config.yaml
n_layer: 14
d_expert: 64
activation: "reglu"
normalize_top_k: true
balance_loss: 0.00389
balance_bias: false
router_cosine_scale: 14.0
init_std_router: 0.016
norm: "rmsnorm"
optimizer: "muon_variant"
train_tokens: 358400000
dataset: "wikipedia_en"
Below are experts of layer 7 (counted from 0) of a mixture-of-experts language model. Rows are named router (the router's row for the expert), gate (a neuron's input weights, with its number), up (a neuron's input weights, with its number) and show model dimensions 0-159. Each number is 128 + 32 x the weight over its row's rms, rounded and kept within 0 to 255.
After each expert's rows: "comes after" lists some tokens at least twice as common just before its tokens as in all text. This comes from a sample of Wikipedia text that the model never trained on. Tokens count by the router's weight.

# expert 17
router [108 121 130 166 113 163 165  49 206 140 137 152 136 102 131 143 106 107  92 192 120 120 111  86 123 183 121  82 161  90 138 103  55  62 203 179 132 118 144 153 131 125 118 123  70 129 134 114  70 138 139  91 132  80  61  87 133 125  88 190 115 141 127 122  98 139 127 130  89 170 153 125 117  47 110 139 133 156  90  85 176 138 119 116 132 176 143 136 206 118 135 128 157 196 117  78 114 137 103 131 106 163  53 141 126 100 171 162  64 137 123  76 132  95 122 121  91 107 136 157 115 131 119 118 180 135 159 113  86 132 123 166 131 149  87 119 126 121 157 111 112 182 102  93  72 124 131 130 139 100 154 140 104 115 141 180 126 122 128  80]
gate23 [122 141 161 105 129 129 157 126  62 118 109 185  31 132 114 130 141  89 117 129  38  84 121 119 112 117 106 133 172 132 143 142 110 135 101 139 170 127 103 237  98 148 129 152 150 170 113 129 139 154  61 132  73 134 161 127 128  41 125 110 146 123 200 103 138 128 123 138 126 118 112 116  52 130 166 121 123 127 127 183 131 153 137 125 139 175 200 124 127 110 151 143 133 104 120  99 187 128 148 132 157 148 206 143 141 115 114  46 129 147 145 114 136 196  99  78 126 103  82 144 137 115 162 134  97 179 110 153 135 116 124 116 124 117 157  84 127 150 122 129 128 131 127 118  35 106  92 119 134 168 152 102  74 151 133 130  83  72 153 126]
up23 [128 121 127 133  43 158 118 115 147 130 122 123 109  44 144  62 122 114 211 118 191  60  99 168 129 145 112 146 140 124 152 138 103  93 128 107 113 126 130 133 130 142  59 158 127 134  26 136 128 132 137 126 128 128 132 130  97 117 166 160  96 170 114 102 125 121 145 157 103 124  92 127 159  90 128 140 167 102 139  22 141 121 105 110 118  96 138 128 137 164  98 111 131 109 158 141 119 108 117 175 106 101 113 202 135 148  98 152 147 168 134 133  50 140 207 112 131 123  41 183 133 125 120  97  45  62 166 139 129 129 103 125 123  96 131 130 108 151 199 123 125 152  91 125 137 110 142 124 135  89 160 177 127 108 139  85 115  75 131 126]
comes after: " in", ",", ":", " the", " In", "In"

# expert 5
router [115 117 116 122 163 137 161 161 148 100  85  75 109 151 157 130 141 109 129 114 125  66 172 122 163 165 119 175 132 169 148 164 161 201 109 182 127 138 113 103  86 137  91 118 125  56 120 153 127 115 148 102 159 115 158 135 150  95 147 153 101 168 126 225 116 167 155 149 152 126 131 122 183  78 131 152 107 106 209 125  93 148 111 175 152 117 137 174 144 176 162 120 138 218 102 188 125 160 109 195 131 142 196 125 156 141 131 129 174  41 125 161 140 106 143 162 108 129 151 107 108  94 147 121 189 158  94 106 125 139 105 121  95 127 126  82  95  93 190 121 186 113  98 144 128 164 152  91 146 168 117  86 116 141 159  96 141 130 159 127]
gate12 [125 144  84 103 153 167 139 130 109 137 115  62  71 111 109  93  77 111 162 151 178 137 140  98 119 208 115 156  86 213 123 168 145 188 151  99 146 117 127  95 113 168 125 143 129 110  96 127 143 122 164 150 133 132 145 147 129 149  66 118 117  99 191 147 127  85 123 112  86 127 196 126 148 136  98 141 131 107 110 127  97 127 179 140 120 144 124 156 147 163 127  97 113 111 133 124 114 104 157 110 139  95 181  85 137  56 137 127 137 115 119 129 128 166  98 179  67 140 112 128  54 154 138 145 129 130 102 136 229 136 124 142 191 153 101  98 121 177 205 113  91 111  80 143 135  86 129 157 116 134  55  87 144 125 146 120 155 167 115  32]
up12 [ 97  94 132  77  65 156 134  96 107 139 111 127 198 141 136 133 169 154 154 116 112  55 129 126 127 134  42 128 141 135  39 181 128 205 151 137 162 131 152 133 189 122 126 130 138 143 169  88 146 141 135 147 160 127 125  59  43 125 128 147 140 126 117 130 156 152 138 188 182  95  90 165 149  84 133 155 129 153  68 119 129 121 101 110 129  72 101 155 114 113  84 141  84 184 139 126 124 102 108 126 137 131 128 167 160 128 134 147 133 123 142 110 147 135 147  80 134 146 174 115 166 115 105 105 146 114 202 147 109 134 174 119 104 124 129 114 177 123 119  77 132 131 122 115 114 194  49 102 133  71 181 135 120 166 218 146 140 162 128 125]
comes after: ".", ",", " that", " which", " he", " it"

# expert 13
router [153 146 139  61 151 102 130 145 145 165 151 124  93 135 137 137 132 195 175 102  99  83 102 132 178 138 125 118 114 181 167 160 207 141 129 134 121 157 111 130 171 165 134 117 116  91 113  62 100 152 105 110 132 139  81 157 151 121 104 135 117  81 140 166 101 122 108 136 128 120 122 143 219 115 120 119  96 103 137 149 109 141  75 174 187 105 114 107 183 217 121 142 145 209 192 112 131 135 158 105 129 116 149 132  65 131 118 113 115 137 128 175 113 118 185 164 159 152 132 117 138 108 132 143 155  85 146 135 127 131 118 149 154  99 145 113  69 142 145 133 135  95 102 110 144 172 118 181 101 198 126 122 117 119 240 115 168 168 125  48]
gate34 [160 127 110 110 126 128 135 130 138 138 161 134 180 127 100 159 113  87 134 177 123 124 147 107 179  63 142  96 154 153 125 106 132  87 111  99 192  54  80 158  83 127 124 120 160 120 127 143 181 115 133  69 111 141 191 120  75 129  87 108 150 115 174 146  88 135 144 208 130 135 152 120 152 128 112 139 106 133 114 119 108 130 157 156 124 143 169 128 127 136 107 101  86 139 199 114 103 112  96 127 105  99 126  98 125 135 110 146 121 125 124 193 178 189 133 133 128 161  36  42 162 126 135 203 120 128 194 151 191 124 123 121 136 154 134 101 164 199 131 127 114 133 136 130 145 128 113 142 199  50 156 138 126 195 146  57 150 109 113 128]
up34 [166 138 124  62 136 116 164 112 138  94 194 153 159 112 161 135 141 132 140 174 128 120 147 113 192 121 164 108 156 116  77 137 128  80 234  64 203 138 107  93  87 151  84 109 176  83 123 132 129 105 112 106 135 149 166 131 105 127 101 120 126 109 159 153 138  68 202 189 127 163 114 144 112 109 142  95 125 122 148 102 125 146 128 149 127 140 141   0 135 115  62  62  88 113 162  88 121 124 123 145 111  96 134 131 211 152 126 120 112 206 136 129 166 131 123 135 125 138 132  94 157 129 112 140 137 123 127 147 152 125 127 123 130 152 117  79 123 154 156 126 132 155 106 126 129 108 117 136 126  38 116 161  95 116 164 139  47 120 118 118]
comes after: " |\n", " It", " it", "\n", " he", " He"

# expert 33
router [102 105 147  46 174 124 111 135 127 146 123 132 180  92 120  86  94 167 199 122 123 155 126 139 111 142 172  84 114 163 132  87 147 102 116 123  89 228 127 117 160 139 175  87  67 104 150 128 117 150 170 120  93 164 102 133 154 107 142  95 113  81 146 161 132 152 142 111 117 131 186 162 172 180 103 115 160  71 157 147 119 132 106 126  91 110 164  70 164 132  82 127 152 159 139 103 135 149 154 106  86  57 171 171 131 130 120 148  84 160  70 161 136 146 132 126 197 185 107 146 147 135  96 116  99  83 151 189 120 159 133  85 124 104 143 114 147 136 120 158  95 155 160 177  95 166  90 191 104 124 142 111 155  83  75 162 105 124 105 169]
gate2 [183 118 128 125 157 118 125 111 150 134 127 150 135 114  97  81  87 146 203 121 170 147 124 156 179 118 130 115  90 131 121 118 182 109  46 153 141 134 126 129 112 135  51 127 140 116 154 145 105  99  68 150 127 124 124 131 145 104 176 120 138 126 143 117  48 173 206 126  75  71 227 172 120 160 113  91 118 129 104 137 120 126 147 120  51 136 176 141 186 138 150 169 120 101 146 127 119 128 138  45 143 140 102 127 106  67 191 141 112 150  52 103 153 126 109 168 109  51 129  84 116 132  99 130 152  61 127 113 141 128 122 186 132 129 148 136 122 167 101 102  85 111 109 113 110 132  93 127 116  67 105 132  83 150 113 126 125 132 136  89]
up2 [130 129 104 108  96 140 128 162 119  65 119 132 118 122 116 116 148 155  57 111 130 107 123  72  72 143 122 128 139 123 113 184 107  90 147 124 135 171 127  85 212 182 184 175  90 201 137 105  93 167  79 124 125 131 104  73 116 133 126 139 162 118 120 135 151  79 148 118 166 125 131 132  67 195 153  65 100 119 106 137 128  97 149  78 133 151 137 133 170 122 105  71 168 167 129 255 146 104 132 130 136 105 205 203 132 160  98 127 119 160 151 153 127 131 199 179 103 111 145 169 126 140 154 140  94 162 117 128 131  85 148 125 132  99 138 129 152 128 129 171 125  93 139 136 135 148 136 191 128 116 149 124 160  76 173 167 132 118 130 131]
comes after: "0", ")", "1", "2", "3", "4"

# expert 1
router [ 67  83 208 109 132 191 135  71 188 134 154 164 181  80 114 149  63  71 112 193  90 133 159 139 109 150 123 125 169 131 129 167 112 133 170 138 121 152 104 174 151 145  25 153 107 144 157 121  92 175 165 136 134 118 154  88 189 139 121 177 179 156 158 103 133 139 138 147 125 145  89 107 187 122 134 166 134 135 105 161  81 139 155 112 147 138 104  70 155 138 131 121 186 111  26 128 149 126 109  86 135 153 123 157 134 126 136  90 102 123 184  98 130 146  98 123  71 104 108 119  70 129 100 109 137 119 144 108 188 110 159 103  90 126 126 131 133 151 160 125 133 100 127 107  93 122 133 164 127  99 143 145 196 172 148 164 137 124 110 140]
gate23 [135 156 128 207 124 118 116 187 159 161 109 111 120  97 145 165 111  88 142  95 196 148 134 151 171 127 106 147 118 134 148 168  81  98 127 137 128 138 115 123 130 124 135 183 116 123 153 118 179 212 138 129 107 107  81 111 126 129 125  75 113  95 138 152 139  57 130 130 157 133  68  79 128 150 112 122 133 103 109 119 136 146 144 125  79 112 131  74 123 202 181 204 172 118  66 126  94 125  38 100 115 112 142 118 146 130 128 102 165 133 116 196 115 106 150 100 153 133 116 146 181 167 119 114 160 145 152 123 171 104 156 130 193  37  74  33  96 163 124 120 129 149 187 180 121 162 121 129 131 113 126 147 140 100 129 117 156 136 135 153]
up23 [118 107 116 134  86 127 140 140 146 142 128 120 119 186 183 120 131 147 109  91 130 138  92  89 126 153 164  84 115 152 134  13  98 168 130  94 128 121 166  59 132 160 128 116 157 124 159 128 127 107  57 130  72 172 136  79 112  93 108 122 115 128  90 129 127 106 154 108 133 129 134 132 142 152 153 139 207 135 154 188 128 103 158 166 188 108 117 106  60 121 125 174 124  99  34  90 163 115 179 130  90  51 112 130 113  80  97 146 126 127 187 210 139 139 179 197 129 159 147 116 116 119 153 131  96 129 111 118 123 110 167 137  35 134  57 111 122  78 180 114 118 125 142 122 135 142 136 129 120 133 125 144  78 152 126 144 128 128 136 127]
comes after: " ", " (", "–", " September", " March", " January"

# expert 47
router [145 124  80 155 169 131 117  94 125 146 117 135 129 107 154 153 153  85 136 185 114 142 142 104 136  83  41 118 150 199 129 131  69 124 140 197 115  88 131 136 137 145  98 120 144 208 158 177 129 140  98 110 132 118 160 150 106 162 176 134 163 125  98 170  60  93 125 138 101  87 138 111 139 107 151 137 168 139 174 107 153 102 156  73 154 204  90 124 107 106 115  58 165  64 144 115 142 142 117 169 134 158 122 110  71 210  78 148 119 132 118  82 114 205  81 204  94 131 149 113 103 101 166 130 125  97 115  85 152 159 109 100 130  68 125  96 139 155 116 111 111 110 119 136 111 171 113  73 130 110 115 110 146  87 129 127 126 103 161 170]
gate3 [123 161 105 179 137 142 119 117 144  98 104 118 161 139  88 141 125 145 132 154  88 158 148 221 125 126 129 173 130 130 118 107 166 140 131 110 136 238  98 131 128 134 156 183 126 199 118 132 135 166 153  77 138 145 147 127 122 110  75 200 167 185 107 146 158 169 132  97 130 166 141 173 128 129 131 170 113 125  81 116  82 146  85 119 136 231 150 170  96 137 126 129 175  93 113  99 161  79 141  89 107 116 146 110 144 106 173 138  36  82 126 129 126 161 133  65 150  96 102 121 143 152 183 132 152 117  92  87 123 128 109 130 142 153  89 125 121 140 117 137 123 239 138 140 112 112 107 140 135 132 103 151 134 149 212 111 107 129 149 119]
up3 [130 169  81 147 122 122 123 167 126 126 133 148 147 174 139 107  89  89 115 109 110 149 102 148  97 164 168  77 152 105 151 140 103 151 103 186 144   0 186 121 104 136  62 104  80 113 126 200 183  97 130 168 118  88 121 128 176 148 114  90 126 119 123 168  63 119 123 143 183 157 130 127 117 176 132 131  93 117 134 137 128 142 126 121 103 121  90 152 115 129 139 110 126 128  86 177 125 179  89 127 176  98 120 173 145 125 123 109 111  96 149 114 205 133 126 129 120 154 175 124 127 120 132 125  82 128 231 199 124 124 230 118 114 136 154 112 131  85 113  97 109  95 179 128 139 118 151 123 138 159 126 123 192 170  90 108 120 114 129 109]
comes after: " |", ",", ":", "-", " of", " by"